Weights of a small mixture-of-experts language model, trained from scratch on English Wikipedia: a variant of Adam for the experts, 5774 steps.
Below are experts of layer 7 (counted from 0) of a mixture-of-experts language model. Rows are named router (the router's row for the expert), gate (a neuron's input weights, with its number), up (a neuron's input weights, with its number), down (a neuron's output weights, with its number) and show model dimensions 64-127. Each number is 128 + 24 x the weight over its row's rms, rounded and kept within 0 to 255.
Before each expert's rows: "mostly gets" lists some tokens that are sent to it at least half of the time. This comes from a sample of Wikipedia text that the model never trained on.

# expert 1
mostly gets: "red", "ond", " well", "act", "anc", "ri"
router [101 142  94 124 127  72 108 124 126 129 126 153  91 108 128  79 155 112  87 129 161 131 112 120 130 120 157 135 108 115 129 162 105  91 107 116  88 163 158 130 146 133  96 167 105 182  93 166 148 108 130 104 133 136 163  97 103 112 128 118 103 120 122 125]
gate0 [142 142 138 112 131  93  87 150 122 125 115  82  94 128 144 136 203 168 125  99 112 182 126 144 137 135 142 124 162 133  90 123  72 128  92 151 117 130 120 107 119 142 101 150 105 145  95 140 144 116 126 176 171 133 112 119 124 154 133  77 162 116 112 152]
up0 [103 197  59 120 154 145 153 138 140  95 128 102 137 135 122 109 107 131 128 130 149 133 173 122  96 123 145 120 160 131 109 156  99 170 123 123 104 168 125  83  67 102 110 121 147 111 121 101 176 120 110 144 138 135 158 126 139 114 144 151 128  83 147 130]
down0 [159 129 132 163 144  79  98 115 137 134 155 147  70 117 124 159 107 158  90 131 139 122 133 117 113 137 107 102 115 112 128 119 110 125 130  98 126 158 126 151 157 118 116  94 115 168 132 136 127 137  79 135 125 108 140  80 106 155 118 103 128 139 150 133]
gate1 [ 93  97 134 132 127 160 126 144  98 123 109 124 109 126 115  90 139  92 105 175  96 110 148 111 127 141 141 154 123 114 154 136 120 141 140 134 114 162  84 104  96  95 123  56 168 136 115 128 134 116  96 100 121 169 138 123 135  94 161 123  96 139 161 135]
up1 [ 68 168 153 139 140 130 137 148 139 148 141 163 104 118 119 123 152 153 162 133 129 156 114 153 149 165 192 133 148  97 131 165 114 105 148 106 114 162 154 165 108 100 116 128 147 169 122 112 161 152 168 128 142 121 132 114 128 137 134 119 118 127 148 156]
down1 [ 99 143 162 123 131 116 148 114  82 145 115 146  88 148 103 139 101 122 110 178 134 130 142 129 108 135 130 174  77 120 164 143 120 141 134 104 124 133 104 107 126  64 149 146 127 187 120 109 128 143 149 162 139 136 156 127 154 137 132 161 123 143 106 136]
gate2 [158 156 139 113 116 103 162  93 150 111  69 133 152 171 110 124 150 137 121 146 120 149 133 113 122 109 107 150 123 126 126 140 129 118 143 147  91  90 148  94  82 147  69 118 115 159 102 108 105  90 119 101 166 162 108 124 187 142 116 143 141  89 130 156]
up2 [127 164 137 115 139 158 125 133 143 155 124 132 121 153 192 127 142 156 110  63  91 124 129 151 145 131 109 112 154 104 119 157  67 150 151  61  88 125 135 114 124 169 127 141 107 159 154 146 144 138 129 123 129 113 125 129 107 136 142 162 135 107 120  90]
down2 [166 119 132 141 149 103 108 127 127 148 112 137 123 146  91 110 111 141 116 129 111  95  82 127 121 122 110 131  99 102  86 155 104 116 174 113 151 137 140 135 115 135 118 142  94 144 114  95 144 143 120 117  67 128 179 123 110 102 151 138 103 149 108 108]
gate3 [170 124 126  96 176 160 158 143 151 116 153 132 144 128 133 165  97 125 129 159 144 152 113 140  66  96 119  96 107 152 143 160 105 127 155 124 132 120 159 127 116 129 100 139 117  95  74 110  94 116 121 110 114 153  89 125 113 119 121  79 134 124 186 135]
up3 [148 145 106 114 129 130 140 153 114 130  81 182 129 131 131 116 155 139 150  97 135 133 151 139 120 119 140 129 118 114 158 142 141 115 106 116 129 147 121 127 137 115  74 147 118 149 151 154 115 183 109 131 135 175 159 129 145 138 160 158 156 124 106 108]
down3 [119 121 143 126 173 149 154 134 107 156 126 121 111 142 113 146 137  96 130 178 143 130 141 127  87 110 157 122 150 147  87 152 110 132 122 103 137 119 116 141  89 107 130 135 115 111  94 138 123 104 148 123 117 128 130 150 122 117 103  57  93 129 151 115]
gate4 [ 91 118 101 180  92 135 106 141 139 144 145 155 145 162 143 123 164 177 125 103 123 129 149 124 141  95 123 119 143 104 133 176 103 107 178 113 132 137 151 107 152 100 101 127 150 183 166 160 130  92 150 155 129 107 155 133 135  80  95 124  90 129 108 121]
up4 [124 137 111 147 118 150 148 115 120 124 128 144  87 134 101 108 103 118 148 150 131 187 131 121 137 151 106 120 160 138 160  95 139 167 105 139 164 131  97 115  93 122 157 137  59 118 105 133 158 117  95 113 131 122 144 104 116 118 156 165  90 174 137 113]
down4 [112 152 158 135 171 103 149 145 141 166 132 143 132 151 163 124  85 121 134 184 142 154 131 140 142 136 117  88 121 130 125 141 125 113  94 116 127 140 120 119 139 129 119 156 136 174 125 127 136 159 127  96 178 131 116  93 118  95 127 138 111 169 127 122]
gate5 [141 140 101 129 161 143 151 113 105 168 106 166 135 115  85 163 130 121 131 109 158 129  91 116  87 102 142  99 171 137 104 130 116 170 143 109 117  90 111 128 109  99 141 134  75 158 111 141 141 117 129 126  95 125 146 114 142 120 168 139  85 106 159 160]
up5 [113 142 108 109  88 121 161 169 109  98 101 127 117 130 145 106 144 124 145 114 115 108 153 146 108 120 129 136 147 158 154 119 117 152 123 198 126 145 129 137 139 143 150 137  81 140 129 185 125 103 159 134 145 140 109 123 117 155 120 122 154 129 136 152]
down5 [ 91  90 109 117 160 153 167 110 166 153 139 126 149 121 144 128 108 131 124 126 108 167 110  92 105 163 129 122 122 128 181 109 112 134 131 117 155 198 138 135 107 146 129 138 132 128 124 159 148 156 129 105 113 170 153 138  83 116  66 143 141 134 143 155]
gate6 [150 119 162 172 120 117 115 151 144 134 159  92 158 105  65 157 147 133 134 123 146 127 145 109 124 109 148 112 106 151 164  83 109 141 156 112 139  96 145 109 154 104 156  93 143 132 126 101 163 138 127 152 128  74 134 110 111 116 150 159 171 161  89 137]
up6 [ 90 112 140 176 158 139 115 124  91 149 169 139 132  79 107 150 126 110 145  76 159 119 157 171 113 132 102 136 145 177  92 151 149 113 138 133 139 152 121  99 120 129 122 123 136 104 108 173 119 111 142  89 129 193 144 145 154 115 151 145 158 139  99 123]
down6 [177  98 108 122 170 105 113 100 112 129  87 154 109  42 125 110 135 106 156  94 140 117  80 171  91  95 115 131 106 113 125 134 133  73 172 161 143 120 132 151 131 127 142 122 134 124 138  97 137 118 137 139  95 149 152  91 145 147 165 147 142 145 115 180]
gate7 [ 87 148 106 109 117  90  85 174 128  97 112 124 138 103 161 116 115 150 104 107 148 104  95 132 112 112 131 146 105 123 125 121 108  81  79 144 119 131 112 156  96 125 132 147 108 159 104 165 148 138 119 117 116  97 103 143 124 127  99 106 146  77 120 142]
up7 [218 120  89 110 112 122 157 150  85 104 141 115  97 166  69 138 104  98 115  66 141 129 148 148 135 135 152 148 125 132 139 106 140  75 121 144 142 123 141 123 106 113 129 147 114 143 128 118 131 129 116 101 143 137 130 140 101 117 128 144 125 130 140 172]
down7 [ 76 139  89 119 150 101 121 131 160 108  93 120 110 118 173 117  99 153 115 101 159  92 140 136 123 161 104 127 134  77  95 113 118 137 131 112 127 137 137  80 114 158 140  93 104 125 109 112 124 147 134  91 123 105 160 137 122  86 149 140 166 112  97  97]
gate8 [ 65 134 135  77 131 147 152 101 124 127 120 126 176 155 111 115 113 168 162 161 141 134 110 126 162 117 126 129 119 148 109 115 142 124 138 116 150 159 108 131 139 100 135 126 115  62 155 148 108 130 108 129 124 136  95 125 146 164 116 143 122 142 121 112]
up8 [144 126 123 104 142 141 129 149 149 114 113 163  97 129  62 121 117 157 117 140  83  80 128 111 134 115 104 118 138 114 178 141 120 129 126 132 141  95 117 140 133 145 130 127 143 112 110  95 130 143  69 179 122 136 128  89 112 130 143 116 148 130  83 131]
down8 [ 88 121 133 121 127 183 146  98 175  83  74 102 151  98 155 107 161 104 163 138 181 196 115 136 135 109 162 121 101 104 134 150 150 134 124 130 173 110 182 122 121 126 157 144 103 158 153 161 108 128 161 127 136 146 128 151 135 162 147 154 135  96 111  84]
gate9 [141 132 114 131 107 112 123 150 144 119 115 114 123 124 141 131 146 159 117 148 122 173 133 105 140 105 133 160  85  90 169 107 116 143 138 108 143 134 136 107 127 119 146 159 136 120 141 155 107 128 108 147 162 134 132 117 124 141 138  73 139 141 113 130]
up9 [161 103 137 120 107 136 113 112 147 129 102 121  84 145 114 113 123 169 140  88 124 130 155 113 134 104 137 110 111  78  62 169 142 155 145 162 124 164 142 126 125 113 131 103 174 133 154  95 146 156 119 138  90 146 143 111 103 138 100 135 119  41 135 110]
down9 [146 134 145 127 104 182 165 133 121 103 128 139 130  97 167 142 161 170 119 100 160 130 159 126 134 140 114 143 105 104 132 105 176 120 104 122 132 119 123 116 145  95 117 157 140 106  78 139 135 139 109 170 110 147  83 126 116 159  99  77 125 119 134 163]
gate10 [143 150 117 144 122 135 140 198  95 121 164 142 141 148  94 107 129  77  93 120 161 190 117 144 141 117 108 109  87 134 136 129 126 131 129 133 121 113 111 125 118  99 161 134 151 187  84 144  99 151 105 161  96 146  93 113 141  78 115 144  97 119 165 136]
up10 [113 124 148 149 100 135 125 139  92 115 106 103 183  94  95  99 123 112 100 110 126 118 116 154 144 160 117 125 126  92 116 102 117  92 114 128 115 140 149 151 108 146 118 168 145 137  86 147  96 112  78 123 155 110 159 157 112 151  99 116 131 148 122 109]
down10 [172 191 123 144  95 140 131 130 108 143 148 108 153 126 149 123  78 131 170 167 104  81 120  87 129 139 134 110 114 131 145 110 106 115 124 143 118 143 110 132  93 120 113 129 133 139 154  92 119  90  52 134 143 128 167  66  91 120 141 116 146 120 177 112]
gate11 [113 154 143 148  83 144  69 114 143 111 129  98  95 138 110 146 137 119 104 113  93 123  94 124 142 166 155 130 121 138 134 119  89 100 135  80 134 131 134  86 128 140 136 156 183 144 136 103 112 150 124 152 133 133 140 103 142 116 106 196 124 126 125 150]
up11 [144 115 110  75 171 104 126 134 148 125 149 175 118 116 126 100 136 123  94 173 117  80 148 120 115 108 129 111 136 133 134 116 148 150 126 108 149 108 161  91 132 144  98 149 104 134 112 114  87 157 131 142 138 186 106 130 122 112 126  92 107 112 120 116]
down11 [110  98 153 134 129 188  97 120 178 153 101 132 108 121 149 126  94  87 139 108 110 143 143 123 154 125 145  83 134 124 145 151 105 130 137 105 113  92 112  95 137 130 113 126 126 136 118 137 146  79 136  96  99  92 151 130 106 131 174 134 105 104 141 123]
gate12 [ 97 147 133 154 129 130 151 116 131 118 124 152 126 160 126 131 148 128 150 121 134  80 152 135  98  72 146 175 170 152 132 101 131 114 115 126 104 123 118 122 121 143 128 108 111 144  81 133 141 123 124 103 172 141  75 110 170 132 187  95  96 100 112 117]
up12 [100 122  91 104 162 109  70 165 137  92 143 134 131 128 118  86 150 114 140 130 118 116 153 138 111 135 166 146 117 100 128 126 120 153  72 133 134 129 122  73 179 125 109 152 137  98 122 147 149  70 103 139 126  88 167  98  96  93  71 123 178 124 112 134]
down12 [ 70 157 153 122 159 165 170 133 136 135 123 123 131 166  76 138 154 120 139 119 141 105 123 143  88 133 120 161 137 148 155 114 151 171 134  86 123  64  95 144 131 154  78 133 152 128  84 148 167 134 103 106 115 136  86 110 147 121 128 118 149 126 112 137]
gate13 [132 102  89 115 130 157 132  95 150  89  94 161  98 135  80  97 132 159  89 155 126  97 112 122 156 100 126 154  82 160 161  96 123 135 136 121 140 151 162 143 117 135  91 160 111 139 123 109 172 122 161 102 135 104 155 136 100 122 153 137 148 116 130 144]
up13 [117 142 179 138 143 194 104 155 120 144  98 144 130 131 142 132 109 113 138 117  77 147  83 156 137 145 100 134 134 121 141 123 122 115 112 136 104 120 111 166 162 133 125 149 105 147 121 159  94 148 153 116 115 115 159 164 121 117 155 142 159 132 138 120]
down13 [166 124 121 135 129 146 109 106 150 130  99 163 147 148 144  90 111 147  94 122 115  97 108 104 146 139 132 117 134 133 111 145  85 141 155 127 168 151 160 138 111 141 141 120  92 124  70 101 178 144 127 115 149 134 145 129 104 112 129 145 123 138  91 170]
gate14 [157 132 163 149  78 118 124 144 155 122 126 107 134 155 168 142 108  96 118 102 107 114 120 122 114 145 142 114 109  98 144 122 115 120 140  90 137 146 109 124 119 171 132 187 101 121 133 142 123  83 151 134 148 166  97 134 127 183 162 156 176 105 165 111]
up14 [128  87 156 165 157 163 110  87 107  94 173 144 158 112 134 139 122 110 141 124 107 115 147 165 142 125 100 116 153 171 107 121 151 124 140 136 164  99 123 121 116 145  66 116 175 110 112 100 113 129 121 135  90  79 110 176 156 116 127 125 151 127 111 125]
down14 [126 112 139 131 116  67 143 124 140 108 146 114 107 143 126 154 163 158 101 154 107 114 162 160 128 109 136 113 119 140 159 113 101 119 126 166 102 158 178 121  98 134 114 112 140 174 153 124 125 143 124 150 124  78 121 160 164 140 188 114 159 143 134 120]
gate15 [131 111  98 114 140 121 129 100 123  96 148  58 100 138 161  92 152 164 121 136 164 135 144  91 137 107 152 142  98 126 133 118 136 132 116 113 178 141 105 105 134 112  87 107 137 131 135  88 165  92 110 152 130  73 146 108 128 154 126  97 137 161  96 136]
up15 [121 110 145 120 108 106 120 120 144 127 157 104 148  94 140 114  79 162 119  84 110 137 115 104 175 141  91 114 166 133 100 108 114 132 130 168 136 155 131 120 118 122 162 113 139 135 133 102 133 125 121 119 108 183 118 122 123 135 158  94 132 131 148 103]
down15 [100 158  97 111 113 129 134 122 152 126 115 144 103  62 137 130 123 110 100 146 151 165 110 123 174 134 129 141 113 102 134 120 142 140 148 105 117 203 134 105 132 129 116 142 129 128 101 137 130 136 127 108 114 110 152 123 100  98 135 117 144 172 162 136]
gate16 [ 95 114 116  93 122 142  79 191 133 109 165  92 115  90 122  83 135 126 184 127  84 146 148 176 124 133 118 146 122 132 133 151 109 114 106 133 132 152 100  81 117 156 103 135 102 193  99 152 144 141 128 118 137 127 124  91 176 137 158 154  90 138 107 144]
up16 [150 142  93 125 110 118 100 104 107  98 116 161 124  90 108 109 100 151 144 102 144 106 133 134  73 121 164  79 130 164 159 118 122  99 143 138 143 121 140 141 139 139 130 104 105 120 146 141 140 117  96 127 143  88 113 102 134 100 123 122 155 210 122 124]
down16 [162 101 142 156  89 109 147 143 157 173 158 164 107 110 135 114  82  75 145  37 140 118 120 172 141 104 117 147 132 117 111 137 130 139 131 118 154 153 143 116 156 144 123  99 140 110 159 170 139 155 121 104 118 102 128 144  84 144 133 127  87 124  96 156]